python train.py --n_experts=12 --tie_embeddings=false --optimizer="adam_variant" --seq_len=2048
Below are experts of layer 4 (counted from 0) of a mixture-of-experts language model. Rows are named router (the router's row for the expert), gate (a neuron's input weights, with its number), up (a neuron's input weights, with its number) and show model dimensions 64-95. Each number is 50 + 15 x the weight over its row's rms, rounded and kept within 0 to 99.
After each expert's rows: "comes after" lists some tokens at least twice as common just before its tokens as in all text; "mostly gets" lists some tokens that are sent to it at least half of the time. This comes from a sample of Wikipedia text that the model never trained on. Tokens count by the router's weight.

# expert 9
router:42 48 59 47 49 79 55 61 55 23 37 69 59 57 56 78 21 51 72 43 59 54 50 54 53 59 38 62 63 36 54 68
gate0:48 50 53 63 72 59 48 39 36 46 57 35 58 51 52 67 23 53 92 58 40 81 46 37 78 60 25 65 61 65 39 43
up0:45 66 64 76 58 34 62 43 33 34 55 47 62 56 71 59 33 41 68 51 64 57 35 57 69 62 14 51 63 41 36 55
gate1:48 40 38 24 40 58 43 32 96 71 40 67 60 48 64 57 40 80 27 50 60 56 32 42 28 34 44 60 59 60 50 39
up1:50 51 36 61 46 62 58 67 95 55 60 39 70 75 87 54 37 33 65 55 44 59 55 65 61 74 46 52 45 57 69 25
gate2:46 53 66 38 11 52 28 30 47 56 64 60 42 52 31 74 75 49 54 26 56 43 42 53 57 44 53 55 38 36 85 63
up2:53 36 52 34 54 47 51 43 71 66 33 21 56 90 51 65 47 26 33 51 42 46 65 58 67 18 62 42 64 57 38 47
gate3:39 80 77 37 45 46 58 42 46 49 46 61 59 27 66 53 41 46 59 31 63 59 34 68 50 60 54 44 50 57 42 78
up3:50 63 35 45 72 27 52 60 56 62 48 48 62 71 27 34 46 63 58 52 42 53 66 23 54 42 67 49 68 48 68 37
gate4:54 48 88 49 52 56 37 35 60 87 64 17 51 70 44 52 49 74 67 39 28 46 44 67 72 58 74 44 42 70 40 55
up4:66 50 72 29 62 46 64 62 76 41 68 37 37 47 42 03 33 46 43 65 45 75 74 44 41 44 26 56 52 33 54 22
gate5:73 39 70 47 58 81 38 66 58 34 54 33 56 64 71 29 32 54 64 66 18 51 77 42 86 56 47 47 31 49 60 71
up5:63 35 39 65 37 34 50 52 37 55 57 40 58 67 32 28 37 37 40 86 34 52 33 50 81 23 39 51 38 42 75 75
comes after: " the", " of", " in", " The", " his", " for"
mostly gets: " York", " city", " County", " public", " prison", " BBC"

# expert 6
router:39 56 64 36 52 62 42 54 67 54 47 50 69 51 59 75 37 49 61 38 43 46 62 23 54 63 47 34 61 55 54 52
gate0:41 69 49 67 39 73 61 57 49 56 48 48 48 49 60 54 24 58 37 54 74 21 58 32 45 63 43 36 58 30 68 36
up0:51 50 27 42 57 47 68 52 41 66 31 34 26 49 57 44 20 33 24 61 22 12 66 51 49 27 46 65 50 44 54 30
gate1:46 47 58 39 46 19 44 47 57 25 42 76 55 41 75 57 53 52 81 57 63 60 60 41 36 38 66 36 69 65 71 52
up1:84 34 58 36 32 40 40 45 49 41 47 37 52 48 60 63 34 72 69 37 55 64 42 40 35 36 55 52 53 74 32 53
gate2:80 41 39 56 55 60 32 15 35 60 66 45 54 71 44 28 47 35 32 46 43 39 16 49 70 44 47 47 56 48 48 43
up2:84 43 60 29 59 49 60 38 56 54 44 71 68 54 44 50 60 48 30 70 34 32 58 67 72 33 60 39 38 57 43 63
gate3:40 52 49 65 50 49 53 36 65 21 42 47 57 38 22 58 39 45 40 64 80 68 41 53 48 28 48 58 55 34 39 64
up3:41 41 78 56 35 38 61 38 39 38 41 33 68 54 72 32 54 55 66 45 47 37 51 48 80 78 51 50 40 75 28 24
gate4:58 51 30 48 58 86 28 64 35 34 62 62 47 22 42 65 55 71 47 47 58 60 36 24 62 61 39 49 48 46 57 82
up4:42 60 35 32 50 63 53 66 29 37 81 59 60 63 54 47 57 46 45 51 71 44 36 30 75 56 22 35 52 43 61 99
gate5:53 50 49 28 40 67 47 57 58 17 62 69 68 41 26 37 76 50 65 63 53 54 49 46 33 37 26 59 65 65 86 38
up5:35 64 24 63 35 41 64 74 64 46 19 31 36 31 15 25 45 22 31 43 63 64 43 50 44 37 47 54 41 70 45 71
comes after: "\n", ".", "s.", " that", "==", " as"
mostly gets: " this", "In", " have", " This", " has", " some"

# expert 4
router:55 60 34 41 59 44 40 55 85 58 55 61 81 56 52 45 25 58 39 49 32 45 55 44 47 47 46 29 61 58 42 55
gate0:49 36 52 54 56 57 67 56 61 59 30 44 67 37 50 56 65 34 79 13 54 67 72 61 38 11 48 44 78 76 51 39
up0:54 80 59 41 52 71 42 34 44 29 36 54 58 64 65 55 23 49 41 64 23 66 35 32 52 42 39 28 55 56 37 59
gate1:53 39 57 55 36 42 38 39 35 56 48 56 36 34 43 49 30 23 30 37 22 42 43 72 32 61 55 47 50 35 75 83
up1:63 80 64 77 55 46 68 39 45 29 51 45 51 23 46 69 75 53 54 60 68 37 54 62 60 36 58 57 55 56 60 31
gate2:67 50 60 51 43 31 42 38 64 46 33 25 46 49 58 21 46 44 45 76 71 62 84 40 56 53 24 53 45 60 71 48
up2:54 64 54 43 62 49 60 35 67 38 53 37 55 63 59 66 28 43 38 79 66 46 45 40 36 61 28 55 46 65 66 71
gate3:69 64 45 51 60 51 25 66 23 82 63 77 50 46 32 45 38 53 38 42 46 76 59 51 77 50 42 39 36 53 30 41
up3:46 64 55 45 43 64 51 80 22 67 65 65 27 64 44 43 57 44 76 51 64 47 58 52 65 59 32 51 34 43 67 65
gate4:46 60 38 44 51 31 28 57 69 42 48 58 40 42 44 64 55 68 42 56 37 55 54 77 56 41 76 58 53 62 50 35
up4:13 32 43 55 35 83 85 52 11 45 41 49 54 56 46 61 68 13 74 49 47 26 47 79 52 67 61 59 44 48 55 54
gate5:29 49 51 68 36 29 35 56 49 91 49 74 38 64 54 45 21 60 51 51 39 31 53 44 36 46 48 60 52 34 39 71
up5:46 40 55 00 60 66 40 67 46 57 38 51 61 65 53 55 50 42 39 49 59 56 89 37 55 61 33 57 56 63 64 30
comes after: " |", "\n", "|", ")", " won", " (0)"
mostly gets: " footballer", " basketball", " football", " 1–0;", " 1–1;", " classification"

# expert 5
router:50 39 37 33 46 60 38 28 60 64 48 53 76 40 27 38 39 50 41 66 55 52 52 30 38 58 48 33 41 10 49 57
gate0:56 52 55 63 67 42 57 60 99 34 66 28 47 40 73 65 47 60 89 62 56 48 55 50 50 57 43 30 46 40 55 68
up0:64 66 59 54 48 48 58 57 63 47 44 64 31 35 66 64 40 41 71 57 37 72 70 42 31 62 49 54 44 41 96 57
gate1:54 60 72 74 58 64 42 78 60 46 33 61 63 26 30 46 60 31 38 67 49 62 41 49 60 32 69 31 42 52 52 86
up1:46 45 69 48 39 62 55 53 65 50 56 71 47 47 51 43 42 72 30 54 38 64 57 53 50 54 47 57 51 27 99 49
gate2:60 45 24 83 59 50 55 43 62 17 75 37 39 41 42 72 48 78 74 40 26 69 57 50 50 46 24 40 32 45 58 50
up2:23 37 52 54 41 50 41 59 61 39 35 48 37 40 39 53 32 35 57 47 70 56 54 67 37 57 65 53 55 43 56 51
gate3:45 89 77 35 43 39 45 37 64 47 43 49 52 34 52 40 63 32 58 59 55 43 42 43 49 28 50 51 30 60 52 51
up3:49 50 60 55 15 50 66 33 39 51 43 61 47 63 40 36 54 41 65 58 83 38 49 47 24 25 62 61 23 31 67 72
gate4:48 18 54 25 44 62 44 49 51 35 59 76 34 61 38 46 27 34 34 50 35 47 54 42 46 59 48 56 62 62 49 60
up4:60 29 45 55 44 37 59 40 47 41 51 29 48 64 41 41 40 43 27 63 65 32 67 49 28 41 34 54 44 68 61 61
gate5:47 27 52 54 56 35 41 55 64 50 74 64 61 59 29 43 21 33 45 74 47 46 62 30 38 55 35 40 36 53 63 70
up5:09 65 42 52 53 62 29 66 53 35 34 50 47 48 67 46 34 46 50 64 53 52 70 34 32 62 38 59 57 40 57 22
comes after: "\n", "-", " ", "\"", "\n ", "==See"
mostly gets: "=", " by:", " Born:", " also==", " name:", " Succeeded"

# expert 0
router:49 25 68 25 64 84 40 39 76 60 53 60 73 71 78 27 36 53 63 29 55 38 39 34 51 50 34 66 47 37 61 56
gate0:70 38 42 34 43 56 51 51 61 31 31 63 43 53 42 44 56 29 64 54 58 56 67 58 61 72 63 37 47 53 29 35
up0:63 41 39 53 48 83 46 53 65 73 76 50 56 72 55 55 66 19 31 51 51 51 45 29 38 40 58 43 76 27 35 43
gate1:57 47 43 53 57 59 47 50 41 56 48 27 51 64 47 16 54 71 36 54 49 36 62 37 61 53 55 60 16 18 49 64
up1:39 66 45 53 57 74 38 48 48 64 49 45 50 67 54 37 73 63 17 60 46 07 20 58 59 51 67 66 81 55 24 50
gate2:38 73 38 67 44 59 62 49 57 71 50 38 66 48 46 67 56 54 72 21 44 37 28 50 58 63 41 71 40 74 59 15
up2:19 70 53 56 63 62 54 53 59 52 67 36 41 21 64 49 76 73 68 20 43 31 37 67 57 64 26 49 70 56 52 17
gate3:55 46 81 38 63 43 35 62 58 66 43 57 47 46 44 80 32 30 56 60 43 62 59 37 48 63 50 61 75 41 48 78
up3:60 46 25 54 35 54 51 25 33 32 16 73 47 56 36 58 33 74 34 49 61 72 36 60 39 60 58 52 22 46 34 52
gate4:49 54 96 40 60 09 63 41 65 68 49 53 31 34 54 66 63 23 72 26 43 49 89 49 37 55 38 38 49 37 39 61
up4:38 51 81 33 52 32 46 50 52 51 22 37 42 29 44 51 62 74 35 33 64 66 76 79 50 41 32 42 35 39 41 41
gate5:56 61 59 37 40 41 50 58 28 80 56 57 45 33 57 18 48 63 42 48 29 59 59 47 80 41 62 76 23 30 29 45
up5:32 28 38 52 54 54 25 48 51 58 36 51 32 60 63 36 65 61 21 29 19 68 13 90 48 52 60 18 51 55 34 51
comes after: " of", " in", " to", " from", " for", " on"
mostly gets: " from", " of", " between", " for", " into", " on"

# expert 11
router:44 59 48 55 79 43 44 73 67 62 41 39 87 14 56 71 23 36 43 61 66 67 30 60 49 78 35 21 41 44 47 58
gate0:60 53 57 72 67 61 28 59 54 65 61 39 60 28 45 55 52 49 38 49 29 45 34 35 40 38 79 43 53 39 45 44
up0:43 58 35 37 46 33 46 78 50 42 51 45 45 60 69 70 68 35 61 31 89 46 72 73 48 41 45 71 58 46 55 27
gate1:62 33 32 26 57 25 53 55 46 77 49 63 56 71 67 57 49 54 29 40 49 60 88 35 29 59 27 42 68 15 50 64
up1:61 47 51 70 48 74 42 59 54 42 50 49 46 39 39 42 48 43 70 25 69 27 67 38 49 37 84 68 67 70 57 47
gate2:53 60 59 55 56 40 55 68 61 45 57 42 41 44 59 62 63 46 43 59 52 52 62 32 39 72 42 39 59 57 55 48
up2:38 35 29 61 57 48 57 23 07 59 77 34 55 78 81 45 36 42 22 38 47 38 78 55 75 42 58 46 38 37 53 53
gate3:43 35 48 46 78 41 51 55 40 58 63 51 62 42 20 60 47 35 72 57 64 27 10 50 34 48 64 14 62 63 63 76
up3:47 21 62 30 85 23 62 79 51 52 63 51 55 13 37 39 68 36 33 58 78 41 60 57 49 47 65 44 39 25 53 75
gate4:71 56 55 40 68 55 63 48 27 49 48 59 69 59 72 68 40 50 61 49 40 52 40 48 66 35 82 38 49 34 47 55
up4:77 55 24 47 45 46 36 38 46 51 51 65 41 41 56 42 41 71 17 32 44 21 42 49 23 40 75 45 60 45 56 52
gate5:38 54 48 70 49 21 30 48 87 64 59 53 52 68 50 52 68 50 41 58 45 55 46 88 57 66 61 59 58 48 53 45
up5:54 45 57 37 38 43 53 37 48 53 52 25 54 38 55 42 34 52 61 32 54 26 37 10 38 57 65 50 36 73 30 56
comes after: " |", "|", " on", " J", " 1", " 3"
mostly gets: " 2", " 13", " 10", " 14", " 30", " 3"

# expert 2
router:64 43 64 69 64 52 54 41 66 61 30 43 45 44 62 58 49 41 52 50 51 33 49 32 45 64 22 54 51 25 44 37
gate0:20 63 45 38 36 57 40 90 61 59 43 81 38 54 62 48 30 85 75 62 59 62 59 32 49 83 62 45 25 51 54 33
up0:30 48 59 52 36 54 47 46 50 66 47 65 38 48 49 34 20 57 61 59 71 42 54 39 62 70 49 71 39 65 57 27
gate1:35 72 41 58 58 39 57 47 65 69 30 43 57 40 76 40 23 59 45 51 47 43 25 46 49 63 51 68 59 27 35 55
up1:25 25 48 42 58 65 47 38 77 43 55 73 66 17 59 64 57 37 52 36 28 41 38 62 39 48 16 23 30 64 55 52
gate2:69 42 70 25 63 66 68 67 46 67 62 39 20 32 59 53 41 51 06 59 62 69 82 12 51 60 51 52 68 61 27 55
up2:45 50 31 62 56 71 40 63 97 43 51 54 44 64 78 46 36 53 56 35 39 33 49 57 37 94 39 72 28 47 57 46
gate3:60 64 34 41 55 39 39 81 68 72 49 59 79 77 71 51 64 72 71 39 64 34 58 42 48 71 32 50 34 37 69 32
up3:18 41 61 54 70 56 31 38 44 76 68 71 45 47 62 22 38 55 21 49 36 50 42 37 54 36 70 61 70 49 20 30
gate4:81 21 32 41 52 68 60 50 70 46 65 57 33 35 32 31 62 32 38 81 36 60 56 41 61 51 40 53 28 38 66 45
up4:58 75 15 51 59 32 70 42 32 55 51 61 48 50 44 56 41 28 43 78 70 55 35 59 55 37 56 73 51 62 40 64
gate5:57 40 48 84 29 32 46 46 28 48 35 56 55 52 25 51 34 36 80 46 33 72 59 66 84 50 49 81 63 41 56 62
up5:41 45 59 50 56 23 29 52 35 31 48 72 49 39 27 48 27 51 33 57 35 59 72 50 50 50 34 58 49 50 59 74
comes after: " was", " is", " to", " were", " be", " are"
mostly gets: " been", " began", " went", " remained", " be", " came"